config = dict(
    d_expert=128,
    balance_bias=True,
    optimizer='muon_variant',
    train_tokens=439800000,
    steps=1858,
)
Below are experts of layer 3 (counted from 0) of a mixture-of-experts language model. Rows are named up (a neuron's input weights, with its number) and show model dimensions 96-191. Each number is 500 + 40 x the weight over its row's rms, rounded and kept within 0 to 999. Numbers have three digits each.
Before each expert's rows: "gets" lists some tokens that make up at least twice as much of what it gets as of all text; "mostly gets" lists some tokens that are sent to it at least half of the time. This comes from a sample of Wikipedia text that the model never trained on. Tokens count by the router's weight.

# expert 66
gets: "n", "l", "y", "in", "en", "le"
mostly gets: " tr", " silver", " fin", "n", " White", " water"
up0:518539538416454554498522475469533524520451452435520485479427477486557530459560531544516469512501475478458573469523519471476532510547515501497478576439435584441469474495584539461527444490533555532435538552481533574484440449486564494501480524495525465508472524489523541502597499497569504458
up1:517533514561488541534563517515472531574521466587443460541476534511484544568546395478512566446549445449451483532515466422537497446447498477482560497491446491526510466502506494511429464498550511472487553586485481495474486475504528459520506472579514562508550547492432421436468523516408485490
up2:552491429492477532513549489507487478509499492508423508387511552459534550562511552448499495402434559488523443540478537522491459466595517539472515530571499489504519517485554466593536586474518431472537497538522550482542479488432510448492524479472486535493521521515488565532499469500482490501
up3:547491510492584491458556509504521464466464544460439552432505533506465446478496517499508501478486513529549503508518506510505428558530602525482456530516439507489475444497527462473495541423451464405525495530527496526532417510454521473465470486455568470537494555550510491456454518475482478475
up4:502478503510466513491512536536479563517482443436492475521502470502485455447493449451537492463551511461509565496563460500493488517453507536492565466484452468473498420580469490477405507557482566468457541533563511494409519517453477479579503514556547496482434464492590507507435443565566484497
up5:563484474521504459465532494542532521563476451576461560429466483527514485492487460540512590515516518531515432469584518445495476508511522454497496526513535513541555515484469502484454480550512507519474442507561452503465522449569516524441532445437481576482518520456494488468560504479442523457
up6:481424469499461492512491541417565511485467496517524547448459541446515529521457516500530485479511474462519516551420474576465495557552539500540561450491479462513456480467551468485551507524539595490425526530572534499439477566430505465558496498438523529498514556526565491490520549588544415469
up7:518514500501508551503516522440477428558446524473559504439567549524547497504535539411545501572531498506475506479531503457511542487558515557453521483471471602508518534471485480489527460522579508477449473473501463493503453455420473475474525527457450523596448498469518536479564478569476462438
up8:469399460504506494481511562404491572503498499397473511463431562557487521474496461514569554575490454462521506449485437527394508487485567497509505533423495559442588565518496455514489507440477493454508521525481501485539554576457540451514475481512466498462478504475479483421530508503461475521
up9:469490490474527530574528463453508506519526529501521509534521495540443522494455508491519585525506565495509428481551575506557529520481465496417479434474498562450488410462462471468553475544502452461532552518521467440523487539547589524508471458518496508484473538491514542543477470458525527507
up10:464534473531550505445521487595491482538522625427444430490571543452496477497478476586512456495475523463486468479480510472492502492507543499449507494576462491562497489475513508462557460507548500458579471534492444479511531453507495478481477523499434457479465476560521496532506603520428474494
up11:523503456496479440487592528584470521481487548503410447520532546457436515537467405485506461514447559526451406496468509524499469497531461485508529485568460532509484518493472537495480480509490533430468549488510508528504568487451525499441517500565475593499548549463536491510464429528466446521
up12:515481472529528529488499497472574468550491555487476471462447544410543539465504595527504524503461564486575503440571527533540455486485503441518499525522477539531497460522510540426514477521484536468565503481529511475546475610518446534560561494470446482527521508523502503546551495432464485498
up13:447534490529504464500498525553494438486518496454482527431508520581495522539487422517530541489522486499431506472458505503458550498536507458460517595600462544524496462481510448492482459518487470512446539500502569520487525435488481556469577524488536452424472523567542460445494492567506496503
up14:560480543540524437512493456546533522576432523533514503560532454513436513461520511534532529556512600465477483511554528495498526503486487580510552502510535518533510505522517544452476509455480472457440503519550476460495464452513428450514522549516454535530430492471502518518522503573454493502
up15:490552512401522453427450495484449548520415438484477453546409535473546543500505512510478498478456507473500497537494516494529521498497576532450483497505492464478490459541547493497453509430513508503519494450415458534518545496555434469578528355483491523578519514493401495498477538539442477513
up16:491512533478487487560487551575514488439417584530474486486562561548545472502478467427521467492519505437527480483494466505572459518523543492531505465533442513509534460550516507465457499480466474450424493452464516548509549501571513456528473445524548463514467479436490496530533522513468490444
up17:464525516525539476472518526504421516538448488486497492576532484547460472469545443479459561524479453517428491570495498431446526503509565440445516503489519482573497585500507451478429545525491460441516525480554502521404454464520462575464502467520515514451464525506524555484559488503472542507
up18:530523481482491522576471508458469436453552432568443512466511551541461562526510430464435506478492519505384529505544583499451557403459534492472526476561493409464551493535467466479484502461522409535504453454580520468532502488492472535546491515494428533477530511501414510459513449518497507468
up19:526535488523479447493509561498549512476478533518494571501540499472496547463435492504490499498528543461438482502445493457549523430547570482393488461514440519528531464501530539535428487522491582468461456447508560539501577498516489435570481498479471495490460451473451451495521488564488516423
up20:561486486566511656444487528493478434469447429478453528507534518531527521404508480517536560548504470487518468512502535497457582499486546563492442481444489453556542513485468536509514529453446546526474495488381493535544451487481532513406519461511485437448553525492452466475478491560546419482
up21:519446487515419527500479575509499493534479568479504488493500465495546562523448503558468524529492442472479483464474419414557453494527512536498519557448531424485484505517448568496489547490472495443380487539500540571458531535453497466475464475551486461501454473493446497473461531492550477545
up22:496483518572551429383519493528544510490530517532544423550515494534433518472517481466491526536466423540517478514546534489463475508471574569563538564460431541483475579548491502498513453537502444481476448503500534497472536516488487507505499559488497459480489538526543461507466464500578462567
up23:567421482478494483521519528526500445494510521508554498448526587462559548465458527482546449482460514495520484410445543485454502491503483518553469492524548553477437489525498533452542494515563536485501602507511498550476468452502468434523558534542486507521557443577534443516513510458503464578
up24:451485459448522513487499423522470540511492522388518483482456497541512473518500425460534521496467613526503395498448489497540465545538506448554470533507568511493520448508530502520471482539501548419457473537532541516481526485496548385518469455510427550567579517481552444466503454481529525457
up25:525477477515546535456536542509431499430458454449514543537538505492488553507517510507517406484461486494527526468537510465530558545479473529483465432536478454410511510550490507493547500521528496509524508516497457459497503468496483512451543510467462491552416533469516545488450489537485506519
up26:537523541527464468484519468524484488454512520451425499546504463541546610491475535500533485490606610581441546449484564464536504420570508511412513527458517488500558525454502499527511556484444514526492465583504413466500564445524512480509556559501456443496526534495411482514525583512473473448
up27:543429573519486500523535513485501504504479474543411524508489511561531515532499503511417522448502552504442480479496396436504485536404544539501392516543543502500503390502495434474579558512510469456479543550483455490450520495500489454541484470480552524474511518544546526503402520546404475578
up28:565564532495454491445472527548543416478491507472492468447503537528519511457445536523488527499457445464465432550519494566436487508502451527537457474504505500491506515483449502491502528474487526506462567457483389567430526479497530478524482490476420488432524508492449477456502497534549504448
up29:513544446509547471505514524447515537491528467517443454532471525510523555490488546450460466536525494506523612516510497456499494493539528512462434431533489438489505503566420505425428478510448517547540468514473503502519509516466544455485469440502541516544388449478531520540465473538525486487
up30:489460536558465563472538569562540432525451530499533473546538497449498488486432492460556492506511455483474503512498502561513522527541493534493527517550469472481569554544467529515427453530480544536471534550473506512430441506432477562447550451480410536513479453480530440452417551479513505492
up31:500480453481573471513475446553548488567545437486527515471416514483572473569472532478439497442442473570516523519518434511469586558477528490482527513486495500529479480493495479498560500488486471513479520568425552484498620585435445589500476431474496525510549500475477463445504473552501464490
up32:456549452496462492501513516508560563425496458566501560483571370579501506508570517414534484452489554532565448491529486511525484503508459513524487538546512486497448493525454428466506537546484572478509553540485511541514477521473463451557476522447531500526481494493390424465461524472501578484
up33:473455543563492495568488497486547564488450481521424497517434492500488486546482497504434485448505461468553479522580459547485499516480572501507524464573568546528527508536437461455487448521476401488471492480543496498508508515512460481570547485436564467538537430490524550525472497511483551519
up34:530455469494457417462468453500464503490479425474565493485492505545540476474528503486488483485518484475487551504455456456528459554485456516484534470554483494421469550472504526444605544509482512468523550508534520541467563511493506488583526541494532549568556453510506536544529446517462576479
up35:492538534475503511558497565482519567492480455448424500512464462515468470496500499514554496582433500527583615429503480462492481439461541494451473563537539519469483523530458536400490546498461583538549512471544492498479507563519495504502412445522385525458499493461500468510466413477446516451
up36:504573571585503451497540464530550579516540448474542480468520581500514459489561475438497459479502512556495567490528489534493471499530491477468546564484445534507536525561484472514487445518525524426571482573497517508567464572487522443470539511484546503561546484487494557486506453409490491464
up37:477561492542500551543467542535581486474419496546509517452446520525494524515516392500472511468577488498570498494550452562458492522509499460476417604529533531508489464547514476496544465506473447516470487461603470547382512505423512473543516494452526431502505464472519534454499569505489473545
up38:458473500564524530534477495482521428431486418532537493535546515521539444473499491496482559565504519542494513494529564505473492526473538555555559478443398482394551459431499508478490572549519512507489555514455518467533463478531472409485516485540486507489546552496484403490574483576476538448
up39:532584492503510494514566488488549510406473392555409499456538515495554542517569422492512498542457443526503522533531512510511485485436519504471444453522500547466423517500519551506479467457431487552421543551517531508506528482526499476527458494506477512531520485533517554459457514449579466528
up40:521535542539539553542509477445440454547434491478424538528504473499559510504485409423588503495550525587527492554421469504421447609510491542453508571519509518490558504525580570507477456533451481476547490484524491481547525499455476518505546434495513503515470487486496510462568451469535505542
up41:542554457526560544535517512518494550559458428543527530479431451453555454510568448496536534398559543465466543484482482502470421481476520528537456480546467553479473507454556498495546473450467511481502524473488490542468478462535529490491500411511451453468405537493515502562514492492454508524
up42:538518499538476507449541463461491552457494565495466446463553472493518456513583419428444500574591497434496526523489507516541461526512491507523464485494382502514501410579471488477559493454412519465508504495535493540463489594557534498450518532413518491559453454519521464529437465508505526527
up43:527530454470493603434494544460529480487565524555435482481537548499546509506492470510403544483470452513458486487472510418450443557518521541494453525508523566516493408409483502495469528407455562545529517514475533534499583553537533496551503493457440465423531538445546506510539553433504498472
up44:477536522516539484476423485509534495473433523518435496513467530502522527512477515449493540484525473515541514468499554565514438573512518495493493524463474527513452500519517484466496525561480585535513476469562477507556494396491490503516581470529453511548502441457507498447458539514499494477
up45:606483411528619491495422495554544552500457534502503481486539519459515516454489499456468450471519554444521432478509471493521509515569488442474504457439468623469460550444483519558549507540558464470547521551552487495566521502521456486469528488461538448542447526492560493580531503478430548564
up46:467487473498521531557585503474533479528459473558539566567506448469535521554510474506538562422509531460493491573480492518492478427485526514505527451465555501450545456503485481397509443442480536527469488532474546548502526480416458530520554427544435534542473455440519425513567490429461506503
up47:537450539526503490473544452486478527484504502463545457478481489539476414470512494484515510482460425496438508453532522469462482522498561531426501520514476442536487468532508480474476495573478513481519518489484440488532449475450522409478562460513525522513512478497499437509507470579504462472
up48:517509498494539491516575523496462469536463460489467512552494444453524556623499437465515506484507481481513486429499499504533515531530457546474460473532493502508545473525464498504519457534479470447417500498491519580496499511495459537443516467467446434501463532592484403506419505568434600487
up49:505503532462450485508481497502560404412477518422446500464537515484561508487493495422500491558524570573471564471541510523455456464539504542493444484541599462505523463516496469517525457468535558495494522514483506498483481483472530510474428529488427475437534591435510568542521559484503495509
up50:497485532497481516491510485484530561518500483532508534511523485524527497483543482480500476543500483460397641543493383515483506532476435485539482523519459451551485458589484573460432488518497505488531457409454424524542466507489502506498422518545507476486422512502535504448465462507500475534
up51:531525473525465540544560524453501482469497512554570471524460471457511550477426426524511527540470448461491514462411532472464397526495515467438476462516462532515486510462558561405517535481528452489477543502530482557543550433470542432476495469479562433446470471513528563491501572494392511476
up52:514505577547560454586491460563483488551461463494511512473497495493520514406430509487475549495472493481461499571503497456491468451467461467510471467519458583545455501507454450531527533485510587462536462556555547468439572530457447504470508459564470440570487553477505462461486552437413560556
up53:560484442561475537418468465539493492495513566504474464464564584568482511471528510419456533473413484550517510508405478455542473528521534495526549431480528448440445459482454471461501420527490554533498583513411528527482453471453499528477511437602533433510516509441544494495535465548537478431
up54:543529494502558524520512549533505489470477423430502550532482531514560494404462441459459541501531468576432429516476509480491436515471477510493460548443542486457538477576518471508512459621521545443491534478460496516474551494495477452497491538494450543549460502521451525448458536452496538499
up55:450483522458465489564500485484545515561519503452446523449506461513498493442501531538454519496456550549480552443462455511478589455514453544524502518426462511613476474529506427525512488483453541492489460520492513554462545517470511479525490484483501475470504505438570472471424479524381544504
up56:507494530467506468520531560465463531469434464526430472496473511468448569515434453518482516564496450433504532522522511448489471475528528515528488442523470467524527465580541490468487516496498505493503509513493555580538505474476457488465514457605416477512419463500518414462425578450550493541
up57:535399452482447453557475516460501506528485561495506492519438485538475517578489567508542458581504517518538475514494462476488517489534501502450491544551524487504532529483535495505602439544473522466451508476563460511441501459589465417521474429445472512435510593516511507544552495498469456530
up58:502471424469470499459524438476588496484520480427479496506510494458465488498502522527462523549477530509503491517484512557455449480478499538478492520486486597558512520501556560447474554406525463452478518473502513563481549527481466502538472472509491527536518485422606501477496436460368480410
up59:520527498562514528475485486524441507491504456543501500453429581479480511523531427516557491503493521551561465468494488524422521529517469512447509491499409495508521517504487500485483477461481521427528507551509443548534547458508530443479445380516501495502570535513438451488529519556541424475
up60:508544481502472506461520529479470540503479533417433598540480500497488499532537541503565504526511563494525550426485529458429446455440493489477523492562459625544446496529518485516495503489463566527458547523499517554534445489484459498571508448544452502502550542609491444541508472464477461453
up61:475506509539523530523496576496490546545506505424538476475491552591491439535501446498447582493469537520517557529458461473521460523514529474540474547479526480498509534526495535498423552415473487451508499540531501493451562546417500560556502497543460436502475520553510408515502451518489488566
up62:573558534464531478474498565502613513485521527494483525517476544553474509452552440571520507487590491502485485499489533439572431556542554535431518427498466545539482541501484476501512444533428583502493505501509481507480468481522505480514561560513482492454485539459442535517489542530508476423
up63:532523566480586484445512547447489469524453548492503504463463601466562512498551554523541542484608449493472471460475460437462496457501499483527491505505512511446433528523490448515560440522506542489516522513508482498448603542523491527535564556500501481430531500451530584472569472452435536441
up64:537536527464522577511470487475476477448573479452513459476460491451500553470527486520496442492510451495492489399473537480383465457477494489413504536475517450536486527456532435581491461465458454540485558518512483551482486497553552434506519469478525484552498511492431490478520474495489481474
up65:520545476497491452457494516413551564532531559497491583514581495563449574569537522544501489531514509542498506480523518538449561483474530573492526552508473517542556471515510541466477508426475444439549530530474457514491518483477464569529535462456475477514513526486499522505458451463441468504
up66:483537489516525498523501592500584549496459459455509457486489468479535497546428505494573499565467562445438527470480473432529465510549547548521522547492470534470410486515479522493513592511463491495482531557486485466513537485511498480471488508480531504419483525536513480465528569527535482497
up67:525456576490457465507516515534512516528524509545496452483463540527475474491415458538549484508577551453500557517554535507450431441500576407473485565404492562445504480480430578546440533581535527426508537510489541476461516532523493526525536511507529480465472459504528467484446502451454536484
up68:461553573532452556461412508513505525492514432478520537529463486562525554496543475499479502458495463525425519460525551496414470483508499472548502485408446519592468487399476494470536506571511492452463513540453491477486549500441545467527470520571491532513491461562452532528421522535542486489
up69:475543468492508547424426473547505427567510494411516525467459551496509487474496423562576544463462503566457590547495474514531530480449455529418501521480536498506559503520458528510449436461538453479513542516491457472484525542523461476446475489489492536550527514447541460543432493476469541506
up70:529514528495486450538534464542505482518519447470492461583508484508510468418471484472504498532501489497455525467530479538460505496444428469476483506519514561458510496532475551457553396600545500494515486469577452473546470475516503542457485514502491558418472464492385496453501471546538547506
up71:482533514489518469570468555489467502517543547467507436541552512517450454489469476517487519501539544568436477503535533489458542490525543496446494525493442467476515486563476520484495509562440556437557525423493512559481537552519499498474516429495465478474483568539490426522477497478530552545
up72:516530499464474455425504569454480518561521543564515492499575512521552535472476542502524415529449470509398408462481488477490553494466560474481510490492478503485545487505451565438485498517509498521478539501529459557409480483490572513518539427460404525530537570459478511496530496496612491464
up73:543465501506553415456513494491514465557561457537421486439455530467525489515487521473487521505433445556438476481566541510498545538512443498488489462534529572536481544571506521472506540472452520504541512489477489449475603557454536521527489519454500557493457470510477514476460517553464492529
up74:581511539467508506513429416516495504493452554447490436537482483531463483494483489541450497536510542496427585526558437461555514511541454488504483576486504530518500492474450464500482548511447489473458513506488530459498530469509568425529472480561451371479486499464509490498537529551503518467
up75:467502449569520495500497489433511505498381487477517468532509551497471517570482484499491540523556503498502528436454509449517498482531549540498499613479471482526466522560504540504521478549561475478457530493558470546561535522437542523590559514517526510522457419506506521545435580509428451522
up76:511619515496447599472590546447488542524511457478502468463426528519496487537509478540541511549467527493475535409529484482508505494530467454484519380481557487470522464540513403476462457448490531471511514472481560524439524523549506546531556464514509485455474534540500449508489542480466559439
up77:504516509545455553569500473470529431497498566565510588482526466481553575494492437502502565463570505414491426488429489486422474511478523516458453552548509533535483548511431479500490537452543499499534483526470494499443504492535595558539479461444481460466555512492540501471523426495426481462
up78:563485589504531519483565560495511469468463482560428549572554443502503439488444449508524456461500439481446522514538469511513507548481538485472509492521428530469533481509493535484501525477520570546534531515548532494479501551415485465533451505443518525515480611445507513497451502504486454540
up79:427527504574526483502531538501485483526440522437541433490522511515534514539483472526520452538466528565485499429524553483442568491431532554387478507494523483499540512574438472512380485489480531450460469516507468515458521487514489458548474482504432461539392528529448524535547435483483528450
up80:457547466464465539528547456452467497455531519529511474480494496440557488492418466444468496524527475493543521477503475442443499471510555512441508539479509521576580542494477604546524462513534406505558474507512446486467477505383481440496565515516527419465504482551538547495441444456512459516
up81:540493479448509519537492482394460481453494502525512514538521506421445503492514502444488475466541484569533545434567573532520470496509391501470499413541424546546491466488466429522481560542461489482483527563488518604452555474461500476517503502551404513514487544501490458425549532484450494461
up82:448548535494499498479485557509503528523452471547488468501443533536493473587492523491524507456543474514437507545436497429465589427417406499500473558521524491571527493436401469453531486486536473536484504492575569498483488506505483534540552478520565455536544518542478564473472479511485504492
up83:528497494562603461512502512465575532568491522447508430439460513491459445563500493507514456490536537539520507503488508513507514563513421490472459482510453478488505519508558481472515505548490545479480505540506522508401440553453548495524513473546443483473485510466538450469570501460501505435
up84:492521548534500521467614530538514522529446515453441486497473486490529579544480514485453526500580451499481517524548517496511508469456496445488532481493491553573486462506476503496506492523435517500531533481584475470466503514481531526540476447531536418411517543498543491504392424476494454475
up85:423528533466502528512460461508488442495519481530544572433549482502515551432540521495523459487429521523517507554602533546509561475511527503542475506514432496484472493444454461455477490506519563494520452498513528477526485475473539539565472507531474460475456524474550499484487458481519485491
up86:510508497505535499529426462462534473523517499522495533534554576494437563463507510510512546567529496459548502529589506441513542461435493452427429449488458515417518578487543513492568498532474516466507545547495517503515501469502556525525474477543551518463580501485545535498418466517513490434
up87:423521506541469458508468495476521491584486569529562478519516433408560510531460468491446457546408487546475459481486433579469506557493494518603493516527429513509567563494562504524580487551517535501458588441477467497492452521488481497456520484518533536433474458529508457465501569472506478473
up88:455447429557575506494499510459492525498501528486548461475430455490515498555553488475535516476498493447454466518544486506482492502426505538453502595476474532507428429478443552423449539634454494473441515511454482519523510479579519501530500479517493511507457492456519513494520495523477520494
up89:517545512487555465571469485477475525515543464559485472506526519511570525532419500418577539573552382463455565491504485499554446537490557391531502533505531467480473466488493526547524451492554498529502497566496469463520556365463524489455529478571492480546506558533528511480497492502454489551
up90:466461561503456552582496552510442506484516527531528444455524489442473549508484476472429552492519465497449477504520503458507526526545505560496464493453484532489448507514470499482443520495455549481513526493523529463526488444464528517562565470534486463444561483517516478440511476643458522508
up91:541473504624480499531436453479471509525467523448495491469491478495545519476440510504439577515558531480474420523473500427498447494414501487475489584497452468529591527471485490463567538447524522486451477430533576565517498527488453502531502482490559398540476545500441517578434424481453458532
up92:496502457463464491502519543476502565515493470475535519485553471489505488438486482396549527507461568568438543474513466535497490492508475465486443601489508631467519593479478494511537472499472484509558579482514542533566436398512500483471518436588453522526534511514456495511432491459560510465
up93:517495518483549472522537468545482515517450510548497485547568449501512518577498498479467460464482466514455509511503566476573471418511507541477509528492536534544505521468532503477450559560577553484500537496544447473537503517522468516500597483478512567497497463578494555487432460432544525484
up94:548513466522475466503547500476582503548520537500485480471449490509430532553545509606438485520497495481447550454432495520456564462464574476497490525521546501443528487509508528447488595444532505517565561542459474486489515501470516488488500511547605457492448445463498472486466484516516527511
up95:528430514491511488459500533472547513494470570538545489473431504493468418525478548449492563457538558477506566467533430534414487505578503513563531501520492406439567453543505464502443468523526454504539453483449463420500456470520514442535518440568536462461469539473597506490450447480454507487
up96:469543538517585483470469419456586481619510535469462530504484550550540535485431523467471556442530481483515494585526503440522473483524528474498513503530496468507576539577470482517597451497467459473518527491466478482555498516513538435533442490486463483474453550533492542542415513430516493493
up97:466589476523483543534541519529566552484512517475521513521530524470432513474454563498467564505572471527465493513550511493585517457535564492451508509489484510527516485426466504576488589500514510374485478520563548513463566436459514498506494422459446533472481458508482452455451529532558516542
up98:482489475530531460498517509476487463498486465469447476544498543457489502539439419471465515539517472511436513492573472493515561464534462502511442490503421569552485507593498489500544493562469558555489494569449509580561513553529512480505531445447551524533519477477490523505494506446454482492
up99:460438571497538530539453531514501497424488544445515443504538492437487433488530410458484488561552605531506521524529466424548446559539488487521426507511483434538543417558490490475524461461527482519497551519541455492485512447463463453471461562513550542519576486476497461500545493562479441500
up100:480547575531472460494587501492449498488483458457564488484469510437480593529446431485497503488411462528551551513532500541453456527506476505511521453500557504561413476460451531466497487454456581424549417556433495465529537477463584462470463470435490530464479511476575524494471571466545508470
up101:573486511484533521487499487516455457561481558600441482504522509525465517472517489440421492441465519473524572524470504502495540533484486588473487508525516482495426476580470498501469491464459495467482520493462517409503478512435528545427558532514489492506464532527503569482471452534510548478
up102:504490448512486517561497446488490471525435509484559519513507513552537498523579467463458562506599513467489474456568478456506551520539540560463451522452543551484484501449514506552516501423448503424477538417525532554523504477541504541558591490525429594559503566474475557480469428511493423529
up103:489498521552469509543466550470496575483507441482482422508454520547547489479489480518480548546556456520514444506529475581579460480533485421533537533612460479472495438488535581447504489510442520498490499550438478519480555455480541463471454448562468526515469509401560468514398527485431499503
up104:539498493498550466512499473469475485452529582542512459431433505495441532529545455506519512467518478509515513491507489488529495409469500472476488528471412550467492498567484530446498462469586464496550467474501545466488532499468465489465462555545413494498462552476460565498486556506523569510
up105:486480512538483494547534506492563521519501495437546524478492537478500555506506488506544500501533478504493471429516467471543483537435495432519520452423453522426498559510478497502452501473447533519529611472446533533472527561512506469541564481490527509441502448551538573486475513511492439495
up106:495526505549461480560491435479532559515453608548533538505468474446507483508493473514479473485457548450582522507532441553428550570464451427537526614533464558475499534478530541498472416503544470473562498406444499472482481559503514475526536486513475490495418437470492499473531457453509513479
up107:472499503512440500512471568457523473473520576462490472499484489506540556498481449531557540591514482509539534526476468508475469533540439472459504532496535605461489483481592539481496422517566542457426497543480452458522491438532518507462478518592502549419534558519502523570522482514485479513
up108:535536445489575551528513490468495507541502527516570407487516490493578510481508543488473532524502452478563541539482484575475472486506526444529433513453455532461464557534511486563532482503553431451496498530466485487591500475522511527461514474503499532481512520503516457548436512455483460456
up109:379508561565513536551444534503477524476507463538565433458416552533582517529506481451530489571470497465514556498542546484539431455538532526438513461524512490463511537469472474497497509429507518471495500501469514442441397433557480518494462545463452543494553526505499520460473504416468480458
up110:546423459531521545455513483509546519497530533484501450480432523526568534498543443552471516510509536514515418501474554521377524499519483458529528531485560512454529473484467516504514508507492499422540482511565523520538460503521565396526453550531420518514514475429522499429482521561484451504
up111:499510537522487450558449522583440486497481545519475472476480490474475534548516467541517492544511494464448555500405485565421490501502494528479589471538488555503504556494504503467512548576492560502550510507493558499519439443506426489505468543460477459468501547524518535480527575513485506551
up112:540493493538432505460448473519499535374538486506486490512456531533505514464467497381495480522515418502451509501514470577472506514553471513523481487497507479432540531453551518540489468489498504533501531510513548469570533480456505521571444551536459521365525512456571469488435486467443496539
up113:519486428455458579473482481423508488473486454462474457502450515591547503445474516445460455459473500453499437498533538494482481542580520529481508488484517511553541482584474481480544473499435533431541530535485535532494499457557530482485469451507527444470489511422526529573497506463578463524
up114:483536483445527412472541530499480512576505518529423461495461538498547508490535479522539437437519541452534514469485536531531556483546422474480576462466451462464519501518528564450543464489516536469481593502489441400424422516493461535510472540461483487474461486528431505521544475472464462525
up115:512566535501515500431512516403403485485459504403526531540556521537527472546560496562480523521559422469517468511541464500484455531585510400499492453573486461516540490432490497445547516426472473439478510455548532482569527498563503497459530507492452489475525569514475569505501470493543501502
up116:526420513457456441504431426464516424488545477480476566451531541469549565501466539501540515602539458544503481511442542507478527538486474573523476463448449464529534491513539533491516472487486462556484471498455439554520560505449508486443548546444465498518524527527567473458463550560507527475
up117:509445557488420500597451470511599512499470542404486520490488582491501551544483537565576537545467476508503521485457543490550514478518525464489481491454480550548545479540449428482476510518515465475534533487535485455489515504505535476487506525450452459475440478488512466483525434539495572516
up118:461434498489536532454487485584527555573475488534504496540507521422558486543545448448519525493534523542551443506462492562487525481458527511513516494505469440501516438493561474518499451494561436479546552535536593515467500488440457491474423438527552372509495511434411443373482530470454526539
up119:484521372625432525544554481469512463469411532506449526470543484497540516509574517469497516514539539524530492519529555517465554523563483496498475575531495461504472535535455496510523503472427555487583515457499478470527485462506481427470512548504477520488462506527512482484478533533486429511
up120:505485542492442475479459502444511517517479535455526558550477437501507517462487500524490514505531521464435501520457454503509485527602552491450496494465505539441560535543453517477533506504484458496519536485555564566444417501508537472562534494463515424429498555526435528515430504609434503536
up121:583496497540495498546510491480460531526483559489489513469536503551465511472465501448481524448489496484495529509559558553382560478501471565493503474557427527573481565559487558490485458519512454461529454465547472488542454530480479466535462453522555542467527483531483496446526517448490479613
up122:538521483519449449541473514538520481595522535458456527463528475507457483514484524599560493490453476505420519501559494489513491567499463479470456509510413496444432515495495539433480538459520499429502525527515513537478560409461464509530542488533500498565551519482535432486528470483515532525
up123:469457538491515452547551491465459453443437510575435545499453479493472436516495540497531504404524495502440571461535532528494446440491488492448528533544439522489437500531502555442462494427525410509527553515494539509481461475442459498529523491450546451470535505542525510517545457508480498516
up124:523504501488465539580504541498465477532486488516611478517471554475499498498516477455422460502490462443478464464522529476493469573530544561520406498450460517485464536525508561467545509475516532555452453450472562576431537501375467468564461474474543603565474529486547494489549528460481478460
up125:519518565544541550585470455490547478479471546458553498423453513465456443567439516572595547484494511534484519494428480540470521454476505419475502557522431455452540488465496432512485470496478509573433492518479467541531507530478476460535500485496452543494471494546537486493465455519519518478
up126:468495507490521484484524497443523486566487551494467522497477468576497514491501432441442487505529553464436433539554458464548458516442536464467448486575550511483485545541441536557567477529522560459463560469499448460502533550536482502551506549562490465452568417509480546479376511506536538573
up127:544538502434487519483496520490488477506472585564422477457487464455510498554536508462541538511570497573476418426476523460543369546547556521476559546523508506492527467475436575516514478492473508521498546521554512512475510590511447424518512518509529455488411494522510543502498502417486490479